Weights of a small mixture-of-experts language model, trained from scratch on English Wikipedia: 10 layers, width 384.
Below are experts of layer 3 (counted from 0) of a mixture-of-experts language model. Rows are named router (the router's row for the expert), gate (a neuron's input weights, with its number), up (a neuron's input weights, with its number), down (a neuron's output weights, with its number) and show model dimensions 192-287. Each number is 128 + 32 x the weight over its row's rms, rounded and kept within 0 to 255. Numbers have three digits each.
After each expert's rows: "comes before" lists some tokens at least twice as common just after its tokens as in all text; "gets" lists some tokens that make up at least twice as much of what it gets as of all text. This comes from a sample of Wikipedia text that the model never trained on. Tokens count by the router's weight.

# expert 3
router:126134138152096154106154143121168129106147195079096108070136139163151140137127146150171160164136109056134086134111116141115155112133169127091085046160165075212104110149112130196113085121142140176127080144152078058105150173150173134159163115121102114113101143113193163107145132198148151108
gate0:126120130120166054096128142094153139144144153156084117165077102081175075094121101121161133163162098149136112197116148076142122126127188108048136095086121130162128124154128112089065147161138115083141168092103178136126147140107150145138150152212086136115131132129166092110127152104143129157
up0:119125141106161119198087141127131134077180112184204101146157108125135084193141181090152088161112120169136111111201080068152135125108077170168179177149114141145138168164131141118165096120120198099176160109119127136132124148185095093129173140095140128137077154181090172133111123071136082082
down0:127098134112097135061092116125186159157159167083155173124174163153105123179129137092141141193144058137112104134134098100136199158102174136108122163121159126177196174144140140181114075128158176133117136100076155141130157210114114183163101130100111087121100151115122133097120136160145090149
gate1:098103130131109154121178099120152137114121112072100107090154168083129173175096129156116124133113120100118092090184098112119093189148099096142106051108118087147082136151139139164096098139155130121145094121125080134154108123126126139154121146095108133120117146126181117134108094167153166137
up1:099146195131127082126098122109174123121165100144104119146129134111153126136153184152110124075099116076123131173121091104080115101141147166137155126123101103183186205141132176102053115099125162110160112089131108161103067136081203079048142085102084150097068111121058155155135114157119111058
down1:107134158078108115064107173113152139132123135115142114143151138107098106115121106135122095139150154224111177064102082158144115158144161108145134114084121073173166132092119118139108112169156182154127119132104113154080113149122156161103096163094115096117149144116143126114132135127161108123
gate2:124028139145148121195106179141091159092146080137175124125186111188134107161099180079083129132183132152142111139087118183141131110145094089123112124144096151134141167131204178125102124100145108124133111209190168149170102114087081065154067099118143142130176078102080097152116115143074172129
up2:138133076149083089145194149084144093208087130094213138127152139135175158165072137151179113112123082140112142099125080121144146070096119169177115131145138096138121172108094124176144108098153143160075195117144105133137102173137120106121139147158145104146133090138078160148133111150070128108
down2:144108110108151149102110089147195078101056118150136171079095181187179175119179102188145118094162147139141104112149096102145169086160098117099129180119147179172119146126079098117119148106143071104172128141122106160131142157210130138145133115129138149101187159116155148182122129105088127062
gate3:138132102138128103136114112150065099130151106135105166137098122198142113197119098127159071115131119129149097163094154132148109139133147146130140086213160116076081186108112176066131168100121167136125095129121125139067042113149133188133161117131100186136090091141144134118158121087111122130
up3:083152172089136128080141161124158147133100188093159057159143148034112112105118115131104176156103109132124138105132119131103132139150144123106083160071120133173161080145118084187144094158103083122132161115139120087141169162114080075135134158119118092135180145095121127138109125168134159127
down3:084142089096134101130115140147082093093090123165115189115081105124111096127125093113092082111127171214119117171122186138101130136090089118081130112150131133133176107124113105161171116119113125137186110099116123129179079193093094115096159111134152113134129175111083152121103136153103132118
gate4:122129157124082156179126122099117120115104184121112072101129034124162162138091160119098179211159107106122155126131075118111124173099087094102138130076203129159144093148164054157182100132160114050090160138152149094115158148090078145133147174125150162109103137154149080111116125145182083125
up4:128137161127110153170154103111117108117092138108129083075140052113160150107112189111084172195166104091088155113135079104122133188112097095104130125064179152147138075146155049161170113104152132038091141146157153101096151179101076139082150166107147161131103145185150092108089104149171081134
down4:147140173044121159117145109163101098064091165162114168098096129138110127186190133101153084155145125112183168197091102110120139112152115148183135104150154143143076101081071166101131102144107111105172075115223126145151147140107148094114102160189151157123123181173153121135138171089122180171
gate5:173130162168130188146170112168095130166154158101182092102119082168087150145118128089115179087136088143113145116207128101143161135129152117124124079085102113100107073071157125063120111148101121091105053166133148097119184126110133125143165099148156128090152176116141154085101158142086107132
up5:158156162207124177155193117148080148156121171104160084116104101177068091163096121111107190111123056140117153152181131090118188124113157106144152084081147070090148060078114152054108080161131139100081081161139109117081151144160164120148134103207184136109111165121161179102125174124116117152
down5:109120126137093115101148114163108158132107141124088161086121120151115167188101123055108192118190037136151101112093085086146097134074157166162097163131173151129144167106170158104163117100149142102055094148150162167143132205135143155156121068175100124108154144145096191100109068110063058154
gate6:213132099105063111059102163139167188107126138168126100173140068118137107162116119138149133155132136135143167134102172151144187143124140078170091114152105149146105118134168147180176103147164084188133119145161115064102125087072181152107123148131179152149111155142086106131117113120105121114
up6:236133099119074131063121158122142133133151104181121109183145062177115113170084129150141125149114119147190138148127163154148187120131165134141115109145110150117115127127164138174175137104192086192160102129163127055130107061097144135140107123118183138145071140167096142122163102094089104166
down6:183078169159110103156083107169171142150091100134134083126165115153158166093146169101200189114095119200180124074142174135149098117111097150082115091165108133133097102123079109137064156134129126087167097127032146103086108086155125143063076100178107182131069072104124163163143108198093166112
comes before: ".", ",", "–", ") ", ". ", "; "
gets: "1", "2", "0", "3", "4", "6"

# expert 21
router:159136088148079136118099137103128162135151121095112103118101166148169120132115163167161115108113158099153082066125114094162171094143157126096136124128094143158122127156124177166166123130106118157146144137156107090095129112221188099122081190138129115161069123042157148112151185165150168101
gate0:135111087123192135128100073109084122149205147096083100128104138072121137129128158111129123153115174103108128145136089075146133123157140095099124106083058126119079123156144149104162128133133154087116126117161150116101118151175084110140124122116083124147142131082135220130167143128125147174
up0:146118130167156133125178098147155123115124142177115159149184127159150045127102180106174048137166128144048129143113127162156134144108117127166097119152201135094137162086086136137128144097133168102170135105086118153156151113089113080185109083123101164121094101072111159188097099105125078131
down0:174183135113106216171115128182198109126132082142173134108186083111135142113135184176117089109141169097170110120114153101106115130132151140172134144183157125111209096146142103119125033133109176137122038133148129098159166131084158095052126143141100165128095133094127113094160160166123089148
gate1:149169096140098155139106121178113097117144137104163142137115090157140110120096121101111088136133096114112131083123135195177132091102141151102132114139132123106136110160155157104116109147181097171142085185116166105144146124155106128150064132115115082120134175069160182148152144148065187121
up1:120065054171094128189116113124072137136013162107095066162149090144083124146128129101097118145085095110143089140126122103152167175157120120113121186173115156179133155120145115091096094154099147148133180119122180114174140171085104107104172181158179114076157146129125114158084142119099163102
down1:095089119116149173142107107184160115102122118136115135152131165156111159155107128130100107078177107123139105173151147139116174122137063153193173162169104138207181091113142118110139139142107103150142127094245054131138181067095171121128125124131174097127146130132135150112162168149122129084
gate2:106127079093144124122160134093119120121158189136127063114187170110185126071050096089166105133133147074158169083136120110191098128106109108171149132176125078058131151107175154126126117172093120170161108113172143165114130135171195164107108189117208139118128139085112203093174114184109116155
up2:129121192114144154098187135104111097128083181157138092182144112119080063134133148178148075142120135114095107162127158065151076161115172120138124144117116090088157157155153145138123135100106157120150089143096144117146139147133083135141162101180110184148122185131159122112200135096125097151
down2:127121171101173115208154066124140114180121142139176154107143059091141113107079066120190106120129121131135132139150121142056125115092153162125099166090147145154080144144060091151096148039124099142148109143144110125095154132134115105156095034182124156125136080110145113141111097162172115150
gate3:098163099112126199060104110110142147087187150092106061123153132047171156051131125077100060168150080112125086147145116106210146118052094112089137115157168183114141132181189103071176091124144146127138170138164148137144090174119188151119165117122113141150104182102105124059115132080122146167
up3:106135141106204139139111137080109132111063138144089214143122204110147151162175076140131112173143119146143103121074082118154145212069032129164150092175157153159104144113183172088145146108161129131142129106150144157081116115178133137164163127110100142158078147105096127122109128139130124134
down3:078144150118108135126092093143134081081063168176158102136146117173160110125108175079149129149099114127134132171069118092145158177081157156164145155092095120165121159153143147118140186120151176129057082163146135134153148148114093155148110140202098134162099168113111114149083129133144114188
gate4:109154140104142119081139173058167152144117122123111111070140149104127177132113143152207078102080135098164081124184089054140137116097147175105124092117110168133139100158162137158074185116163152148130164181122112116094112146189152082169114092187101112153108132138103121129180160120129138099
up4:101098139145082097134126111132114107095116120140121173191076107140121093140142160153060139181173106089074128156054143161127066155132071106192142142104076055130105165129149141090144064107089082129128090097151145143108124153088093171097135157102131154114155111152161121082083086145109162113
down4:129159134127139154138121068108149116119119154117102179091169129142065156137099122134101136130137103180099144081122154130138059106185131206132204155133094179140074087093138119182108097116150095173130166152134117112144106139188147125151108115114118055142090154193148118109132155109074098150
gate5:106096110172082179129162128109100136109157143064070192174157110168119121129151109124124097145110080033152117121182119150133182041101137107076143144099125064178078145098095149095169158175130141078145187107135105165121108107154114199121122119150097091133175139132141144117121119107143151124
up5:088081150161088102111135128117094172083198132113160195111151080157182137132169101144167068104100077085150143104131109112139174109152103126094154159135085122185139115097142183162166117193156130127164159127204146182158120067124117126074088092122131075148141163121142154119131123151136150167
down5:127147151153130112148115115132166073161133131125163136096109101140138138140153101074127094116060138123131159093122145066141118144087107111178111113151159126199096152105137117106097049129169112143098147140155113115061152123143115094105164075175141165115132091098099094107115145127129124134
gate6:099153161167133134137134146098165121103154133164152138102169167157116102113140139141138089128076120124105141131115180087165131139142144068095164109126181130123138072164128146103123125077113116186081116140177028114097148138133125128118091068159126170125108100162194100097161118139148121100
up6:127127182084089108141139095166142118102113100094107141148121112153153085136146158090113194202143178113219095073133098124131122196163166155145115142125121171116106144147125137130096128158130132080164153090077206169143122165155092158153138121123121117146147108097134094100133108098169165111
down6:063152138133152159114112103130158133122127117208107113092145141139167155093106149109083146131198166140068136220101151128179099128145096085148115198095123065173181105079141116147094144168148084124096120154215145176125137170126084095132119156169142150160147113048153098134074115118187123063
comes before: "the ", "a ", "to ", "N ", "as ", "his "
gets: "of ", "as ", "the ", "was ", "in ", "to "

# expert 40
router:179175128162092108131117121099132111134119159095107136089135129157131114159123162184137112096123194091151071084075156130116098099123116119075126136137086119161066132147121132148113076185118170118146073094126124100126170166141184091122094199159132145118108151080138113118119154136066147078
gate0:101109185109084116180105070134086066135105151115108136135132089102105166122164123105114124112130139109109122091169149147078144136086118081089178138113097074081070093115077130113146144138103110104153142148048069086069127130122087120150085164105138126129164155182120109154097144141097168079
up0:195093114162161176093162136145166115166130167113120153165138181105130128062067100124119146165109124142162086090154106103129094140145109144164086073133148166146104131128188111118112141139164112141137119120136155128109165112178102096123202104099113167115097108110154122115115057128178182141
down0:194162156097160098094114123113119089112207095131153102172177156099123086106125068120076186153098171117109159125065140140138138081185137114083132118146137143115119116167150145162147139114149116144099145058175071143117135115135125116127154085119107152103131090162096146140117158136143147084
gate1:160164139122065142089146106172106105095169144101151157098105125122169138116144129098070090127100105116185152104135111133119108140114097142108147122129126136132159101109133154123108125127138135062128100105077156140059123149145172096138086074154111105114106100103093144120186143150102184245
up1:042143131122066132194131134113155079132171140168140142118143139109170104145177171091096160172102133099103104150114106195125121162106140158158141148138186099126088125089168098159176162080150192129116135175107094147160137129097128097118097088083036185096074158129149129104087143177163095147
down1:123121156134055151100094153103109128111152117129152127117116148098202183212094089160154113172102084094128109147092151082100109058094118202118066139082139206095119102084112199126151131126080164153133125124117188118180173156175147131129121150119115096147127070113126125080181164143124123164
gate2:152131153170179204120073125131131073173134116072088105119142086155151100164114115141116162167157130113151167128122172105095093041099113093131116098144120112122122155168160145175192139104122135085167119102170137151080156144177138124134117150069148127109180080179114144068137155126160127151
up2:128169150183204106088106080111132092138136080106106081098136071119119178129143108155057138236166144088174165132120134152100071114103143091154108163132129111126152130109157160108206103153051129083147113131180137177131147131092156128126147135085155109113148104169108141096105159149197119164
down2:116155150128160140124099098107149081130086064113118161118088085109154123115152137117067180185216126118135157059190110096070168171195140163138184131218146084093140108170117141155117123119156124128194129143174106085148116089155108085177171112128137128154150114126119203161112092153157096099
gate3:101073135167164142107139140085105137132137121095091138077122178123167119160111100153143163100110120086136135173096054176096131104140113150136102090146181101120072145202110180169130157118141131129138066087123071113121121138145080118075153123131122133101160171111110134118095127156039110166
up3:136125055119122161127156166096166132134183102163141125148102088120107161133122163138085103161151113165168190079191127143133107126113142146144145107136149111117129137111127130104133084200102091133202136132120174103158141140095130161170136118128133071127127117163130059151155135156202151137
down3:134128142158106144091139162103136181157105114087104141106138168134118160130164216131139142146167128133120096119173152126157147115139153116100122129160168191112099134164096134117166163146113121148150140129209099109154101140116129141113155055083068064070114132149142107073142137153093142185
gate4:157115115073132165135089172101165109136115119069106113157140093148123116121119107091255123129144109108153142162138128180140121186113143132154150111148136079110131119059109097093116124078083074130182069069195092122175124113121153125127110137160134118138088096157103106129154136109118130195
up4:134158069174100100069126158142106128147117148136129095125164145094179109180088096115130076152107052143152098159080148197136111141139089147107122144159135095135174123164058126150165099111100045096198112118133156115143116152146086193148109128162137127150115076084130127182142137154058163167
down4:121121143123165151145092108118136163168115189188105132110089144131146173164124103128061157093104092106193093162126154134202147119182190093174171168191117058083109064148128124118131127106132152091137082136159114116134193130127119109088126159128103163161110153145078105169180175181111119128
gate5:163161152190154087096142101137120089117158139123168103117085133142148066121106152174107082161176107145108131154110145115120169032199136118124173187082113103113109124125073168166174105141135150143091118146164096107113162052141155128176134149158142152133106116144149120126159139169179116112
up5:197124200136106153130138132134109156144170095082132106121105100068112116141088145155166138104128087102154195133168110125131123074155148152186141088086113184077124096129134155136122130116112132142115100142192152107142082080103106165135082139096168100127114164081165159127141135066196158121
down5:122139116201077159115075072098104169135123102137115173137147111145202146094112161110119129121119032164097110140077157092138117112127133077162122119155146163172074126135101170088146180184143152155120145084123146244164131124125106110068102115112174069106166157115138120175115083146122128124
gate6:111121054160101164118134127159154149110101133134107180146147143125078117225125191103116137138101186129122098101109131090109123083080172128127168118122165132150061189083171116161177090147146098154172144096103129104138153173115148121133167122111109092137173106081172093088121086117185106148
up6:123144161105152166143110107127092121097140160094096104164145094070090079208123166107058161115085144107167135136113128026140084091093085127149167084082143169129110140129127147136082135142119145103140056164089185066168142120164200127081093072119091168119151134160120126101161139160148142068
down6:084166129109142134128128173138156125134148100146139164124191163174148104155138132159140130144144122200119173084101113122148162088123124103090106126167123097142174160128100096119092138091153160131086154102167088113168119081141083128121121118100103131114141141156125076116139125124147128132
comes before: "the ", "to ", "a ", "by ", "in ", "his "
gets: "of ", "and ", "ed ", "in ", "ing ", "for "

# expert 57
router:116141111163105137123111108101135135164141121113087123101155156164130107125115130127143178143069164099110088075125152146129057141159136141107151132103059135162100096185155149157124080176087140139193092132108096096079133180163222131100093148117097148179104174138162098107142124188114116093
gate0:072092224166101088127111133094109147141151173124169118088105086094126086074140086131135139067080169128151137142178173177085038109146113107099149093131133116122178170183137151160145147130119123152154174130115067076068127119188160145092113125121121075077141156056097125153102138136066159128
up0:057130135102081117142101125110125169171119164143190083148089114108113186101076091114133125065129129113175155136151127129097137097111166069137083115080174109091127168081157137203173127038175185085122151140041117104077119164115138145148070149069108114138120170118110155166147130122184180098
down0:126073083106143104163153091144090167100166138127116169153158155176098124115099112181145084106133168149192156070107096168132103124100111085108181071069116114103064153128141077133099082154134191128156153094107160082136166104137212147109150117130102182133121170103087132143112114095184122147
gate1:169123151164136133100079079139199138200132182152138151187128134077145133122148095150140102138103162143162127101143149137169146087154080119096185113112100143099139109146103106176232093119166138160153063119127078135040087124104197142114124109093102136115120138173101162106113079139149108153
up1:142112172159064085113144187072058113087129098138142155085121103132167112107110135104137138130136076155081136154103061116130109147129131157152074130061167078136099111046102153103075108168090116107080186139174129132202135187081079057120151120170120114108078132098160100132168119098102096065
down1:110123154130094148096119175161128116117127167071170151093148111205113085093174147134115143070105158156114155052127136099094113185151114144163157098142116116127128155095131115181108138128091160117104161123099089118114129116090196129118111137171119174119133149131187151137132140140148104064
gate2:186075059091143170088143151123134198129170143074122156074128162158117130104131115107103165162137102140129112143123116214172139128065122112084127083132149120122099120131105212083121150111128139156130047094082124083111132153111146165078135133120159157117096103189120141131133122143183142165
up2:072163158170143098142123119154165168114096109195130132082150093085124123136138116131119138139065116109126142095115132129122123111150144134162143130136076129106122169118152096148138134094166114151134202208193140138150083145128094104158141119142087158165203139088168128065104127112150120090
down2:152067182195139138080137146121133138086123115143141115087109080054080127134147176098079073093096109160130123157120146158135142175058135178215153120157122133157178127185104146144120100167157170044129111159144093139129152103121187155138149118143142135203118153175117151119107108114106100111
gate3:158099115137150053091090171118085150111154178141121178064179119149130157070121160043092154123098154122170086136165113137138075119121091097070114185136128075093162130139084159114126147131120131120113121090127150175134113140135145150050186159128110176117139114140149099122098145188125124150
up3:126137168133182145124170146102131113089074196165138172108210121147136101128091170123159108117121124108180107121136132158071108159119079127104158105151095090115187146133156165085166146115131127183198134117113148144140093098180137125135118140093103061160159108100079088088127144074124163170
down3:111154141111126150102133117177084117100165108130162145141134132116140157125165161167169095110082145112175119135139134108190105134135152147138116093133158119102165142160170164116135113088140077093145069194203164142097158156159122098107111112102146063135133126082094153176141152096117117131
gate4:147126141141127179105150127095085142133148098128094134129089120096080139135124138161138118172130069108125114129096125111121132118128185100175127117053122092236077107139120102110127166135133135212204082110141069166131069164100168146074092132160123122123090151116136111086162087083193089084
up4:105111169187069108140088101109058114154083140131113105130145135090158128144170093108122082148154109184143093132084103087123189127127140154211146122143141162103156119115128137145088105066125090077073112166155064150128184079146128174157113142161123133120108183124097114174156112110137123152
down4:138127147118123177194147092155151146160174073154147151169122135201144173120074128172172055100098168109170156130193118126165069124105136098208167121076173154125066148125118169146169162105110132199126136103131095078104144113160152153173083166118071143165107094124133165170099131147107165118
gate5:156155169144139133131155122138113138130145105097141122097178156099100133118076092077098176141133173141120093082181096165219063149142123151121183126092137080165175116103128082137087135127124136118114123117117132129091136128071109130097176084184087211111098079150163117155132134117125131159
up5:135110123105123128112180072102169110169173105074112124116185122152188159107148139163096108108141163108116168162148180081117116109164129133146156152159112147111179201132110160143091067080189104072211120125079080127158147106142093179023115113086129077095155078105046166108101104083147145092
down5:102136165119089144097127117172070195190114139136202132136137131109089158127151139141141072050121115135112167137114168145140129179165157154075131087115064121137147084129148150131162136102133120171095146106132205123080082082175148157113089128179046099165087167094163174081124192087197153081
gate6:080122115142106058156146161096097118128140100157066116109129114137138144175127124206148095141104093118082084152090140108170151099141111070158106107154163148153152099154115086168075123217123096099187139114110115172100169158155096066185109149120154140196134098127157188138081110092156115114
up6:106117130087199170118089142132159102095124149142146105122102201115121151126100194062133170152170135140183157113150120163067148131083162141114103067134142177102123142167140163107087056084126138169148179145142147131129129137099111151128128081147114150060135119163107093152180145129182182153
down6:122161153136144127122125134158145138099104104130107197136141109157193124107066123178142126134134151119107182094123152092164139170115088144062096098106119178116107183179131153152153066076148149155127097069130117155105132116237157114136099137154102133081120101129151141126105122135187139183
comes before: "| ", "|", "to ", "by ", "with ", "for "
gets: "-", " ", "0 ", "1 ", "2 ", "4 "

# expert 41
router:181163140156095135119095147132106101107132168089097128131099144150117149115149134205124077116142146087100101104142137102081114117142146084104126103087052149182096137154093165181126082181104169124155147144115080094104116146170133136104112150127114158120093069088130128145155150131123172082
gate0:184141182167139177079084144140138146118126117153135113135110134128107121107172107106115089195149145141199152180066076142149154115102213152108137104115158162137116129168104125184187139135063136069136080138116088134102088157156146176064152133120092121111126151140149125126157169090122105102
up0:143141087114152151098155138112107143141100127133158155123159159094117139131126175123072163171118157176183132145078086074145147137168156171117158111125140137197207086144089151210163116144144165089143136131145123155087159114072124179104142214080164050137138124178169113103155162117177117104
down0:119064168160150099143120143143107087088097170171159123111118078107116135163149165131128150142182091142112116156181085098129098098078181136185157106169097109120122125115114127073151067104135092141139188126063170156094121115150161151108105098090126128157140101179085128115127098144068111175
gate1:157140145101091094152085091098126109111110136137169126180139168126126074108161122168203150074089137091168080094151093096138169143132180051092101132110071136113053135151085140199107158109145098109114191090095138151078147132139095147108109153173133058118149115099166127165121169136144134110
up1:087136174133151128103156140114179129107142143129116102150113124081111164095144137059086168174125124139095142135122105125079119105185071194151164125129079136155202093089178110077151111157079149135120051177168124152165133103123114114147114126143140179092067122190099133096141118122104135145
down1:095136147134147129096101124143114165109156108181148139096169062135102154172186151137158174069142075202117090112117100137136172159144179087165129115085087119144139110168155112120111148124172123126151112148175186127099161134131129187152089112115128150154103130076162111134178199148090092150
gate2:127098151125100083156109124126140180149143152131160096115139175133113093205126135159142137112181111098149139170090125148131120110104134125180178137105081120132093088096200128208164183144160081090157173116133120138088077144203166168168113141100144121156161063150072122167073110172151131148
up2:084124092131102119146082137138142104148082176122087161154173095129127126101091115143050103137077103145144112088133112173149156172159102087104057102114138181144119099150104096132131090114092196152126076073148142207096148134104157126163144071161128128166177128118130129139109116117137180100
down2:161158106176171117098104163138128168139099083136094133092172181085128120142143206128077119162105092088139042102120124132093123089118129148145138173146170200146161019122147123117149147137176130128100116135134117095162140166076144114149112151124120113062115106151159117137153180123155108151
gate3:146119148119138124153113155148092120180137085168151155116147155115103120146134115126124109170153101050125176168109126075142143097121153087112132148139062166150121081110156144149152089136139125125143168111126091152126114096180145099145171151077077111148079154117165112076149134148141108113
up3:102183147148086078142158129106137149117131159135101066188111131153149099114098094108151126114134139140133066100142129175177115130145107079174136167113154099128106155122100134178087091145158124162140172134095133109144117093120158174167107147163166120067146099168098112142107142196122182130
down3:143103119119068152114103091113139162108159136140054136053176128118133137163148110197116150207145072154174040104145151089098133168160104160137122015115138147134138120173105182097092093155118104104098124113130079124167136133126126097192051213094144156124171161126170088124096068151149163140
gate4:126175147105141138151148131157114131087169136125192150107157120180194130147161118177145116151156114163119138108174129087104180125155124112095142107135076146038158169096093095125164076096136168122131095126135095097170128046105105118116115096134145162101195094115065136125135128113106047091
up4:114202159111182113057123126125170162166114118136129116095143093161140106078132095162135136091172127162091043154104127119138182110150128186142158080139110139117157203167112129104115106128142155125145201053065081091117157101142152142098186079100138100125132099113065156142132109080134089116
down4:130102137180124127123143093143123119094141153135100143128080162157110138135106101160167180133135137091143103189127124121118053096098101124046145165103134115124127149144093091087139138141155065100164124120128091076111095092135181128178109138127073118112127143070086102128130108092107108124
gate5:161107122176097124097161109171128087102174108123129120135120125089101073121123148159151155115160132139164154073152218053129133115144128129123092115144066129088107142172125162136121133124085129148189081134135168119160121136167140162122122147065181125143157129101118156070161157117073130080
up5:129132104150122165109086149133138100071133135100149142151179103100116101138114130152105086125147134136177112088137200098119123096172123082149121128139098135118091102204130097105111127086129136116131107131104105157090107135118148136098127165101077046119172159098093124051189144159099146152
down5:097178130130099192153141136154121115067091141093133107136126128155127118160083149094102112070089104149070113165126097166077151157143079083213174119159110150126176147141155123130096127137099157119107105125116140126153157144125146120117130126190134152163142207140141165211126136125153116143
gate6:152121149175081095156119131186173109113102148175151162181107115186099163188113120118121099148086088121195069113145120171150081127146014103088100094095141114110102104119183179115122143149077101113154115147099125125087131115122166126116122158100109166151065177127147108111110163020138109114
up6:147149098118146105106142128124074136145133118115196136139110097116134146148130153144136182110117146158043176132150105152174094105132142103125141156131088180149077146135039155130160192149116140159100112188136078121131161158122088130161064132155087033125116073126118071045139165192131099140
down6:143070077039167076101127159115155133125138139113115111177110108147106134109116037069146126111117189119115145101119087122138134140086100149096152139128092151088141131105248120115164066126120195152126141099147122104131119181136096132137123120104106161187104116118067094071143127120123159144
comes before: "the ", "a ", "his ", "by ", "first ", "its "
gets: "the ", "in ", "of ", "to ", "a ", "The "

# expert 22
router:155171136185092110149089098131137134111164122054113105093074163109085139191131109129180088087144170095119115144138117098122119115150142151115166044135130114141112134144146120166173064134078127134131117141132123078139140173145119131180152071139092186104122145147140131070122116174080099097
gate0:142089146178094120092110133132140147087124146119104143122132143173064118096117167076066101115122111097114148102093133079128103202110077080071081064172167165052118102171150156134104133057101134140190124129116145107066147160099089135127093131184098106194139105082120162139115124146140104076
up0:073114093125104135173115135129101129153123137121073090105156084117144100143144141154131214109116072068142096121161177129109138069062152112165189131110156128140118178135112132125195214156133159128096060195125091131152163124113124145117091101164164161123135161148148145137123163094044162177
down0:103098083141136118143126103120046146116113150091161149170117121101122121091210127115086139109119148096120089126105103139156170191148067119168122102169140103111222112111137099144095083108155130074157135085068161146193171171113099161168192083070167137066158157133126112084059155134150157098
gate1:133129129163162118137138133125165127124102137135123106153087089144086132163105164108104063148076112178098097087142156134128128123032080188099075099074100097194153096159110122117106071113097118162141209149181134091162145116136137140117123095115181075122123188081147097127118144066141093153
up1:122137187119146092135122157196160089171091129088117191086087157177068090119177125170084141147132178121130129064093111172107157135110146158138148077174088098151128154091170095138083134165103130113132117126154138086144131074091085096105110122098141141133111115061162137153115072132121102143
down1:142104066127138138243119130177129100116121121080100128120133130117102165068098135124137133081099100146110144140170088191118121074144169108182064161161122171115089132087130128155111118141075120154000138148155116136128096090168226075168103130109191149128215027089151151123152135116117083090
gate2:122159123160143165129084110102087101110113144127119162075104172132086114113121142198076053136117067145121121147143127086072165090173147151117109092165090122171147119088143151134144117134132138115095145105100130101094091138164128112138131140116176092145143149138155160154096191116129150160
up2:190075111107116091142128143071144139087155144152118099163143131121148168155154136111132174082136151085137114118074136129162090128116157082132125122133134099125124145185103104134110134151127080141182101150184143149097152129091177145125176082186077112127134101111143138072124141127149140158
down2:144096190121160150132122144100210110086154125135144125119117122146080134122111141130166147114085090137083150059144139130120110198108144103121149169083123141164108108159166157110109102131085159101144137091149126128074112137134163114126155187172129100087127185075110091152142147143158118091
gate3:174117152173105144126110126078112096084116067135125128127079101169130187179085111110103122167133095172108150088087149141147154129098097149104131066125062087139083080111182188152095133101095050145198068182117153136105124098097060134117132157145115140145113102153144100165194136130088223140
up3:121168168134124083135119173120076152130094093154132100139099135162141096199116132083110195189104113145074117098145145132150113106143148112122112094086137098155124134095151211119120185098095134200200105163144149153136130093131101100130142137172072152184128130112109041199168181189109166127
down3:116171132130067076064106109130170127074118084156036093140103087079146116105126155126125111192117082118157122097163156184135104086109115150124165142088123068118143104129100059133123124131133123145141101123144131079106108188193158127135128161156104139151092148066029094121150128126131099149
gate4:111136129102121156167122104090071129098132130143120098132108131158139104141125102127120120126125092120095093083108126162076091164093110125125147141085136094177074098170112109108160149100100127131138144157144171095186141059125116126198074137128161122082118152158176093166103132111121096102
up4:156118078120085166059152149191121134184138105140136087134130180117110134081154194185151083150125138138121177192147084149133156088160176109110123131160063178156158071140139146073110116165195093202100131108187158156125101188127185164069160150111119101217131155057096097121106130101146152146
down4:134113158100167136122107131075138139175122147149169074148177139123144113166169111097118090166141125115116090137178084088167118085094099100063099140078128132165170112108150118109184145148116144117075122142148155138162101071096125154138133092159154184156125148108094171175099086110096097059
gate5:131119157106132068104163088146109163133153130104064119174109137150129125105179072165163142054141101151110122160174108122176148084168116170099178083053132133136087091171144181142125122159136091151126116102122120085139076096101066132154141123123151153155136138132164117206197141079156168141
up5:097121130120154035086158085142084128121136176057073152151057165141122102086126090193171133077115138135124136144181061120151134081157108165118202100093148125161078123145123159130137130153150100179127116092113128110142086092166101144149133096112124124156114137148126120172184117110159138127
down5:184099083148116124180163111071071129161132089099116188139178138053161160132119117162137105136130119151100068120159131008129099139068114131122133130110135141102162172086107148111062125077119128114087212121077172102177145108105133138146097161084101115102132127147166089172082132147136150181
gate6:120154077144106130094139030191094176081165107136106155144169149099082111148146142099209087161164145150182161092105153091058111117127152141097119081102102135160171117147140134131123113116150153144148185115103144130151102192141151100095179104107138156154102155135158154105087099099142077163
up6:137143132094139120152068184096119128200152090075169123158117125069143110114172182150087134129127160113106083113091102137157153125113141093149137144126153119162094137100108136144098097108131121128094100110142129105095148113206086116123103092100131117072119120122125090055111147169089110064
down6:181204111142130147135068143082127145161106138156126130145114044119092077105140165168139091102156141102108120151139105121075117171103102128115120119127143117111125112126154140108154074164111112104128091084132108114221152090126127116051089195099157150097116120158091120097142096134144180071
comes before: ".", "–", ",", "0", "2", "0 "
gets: "201", "200", "2", "1", "3", "0"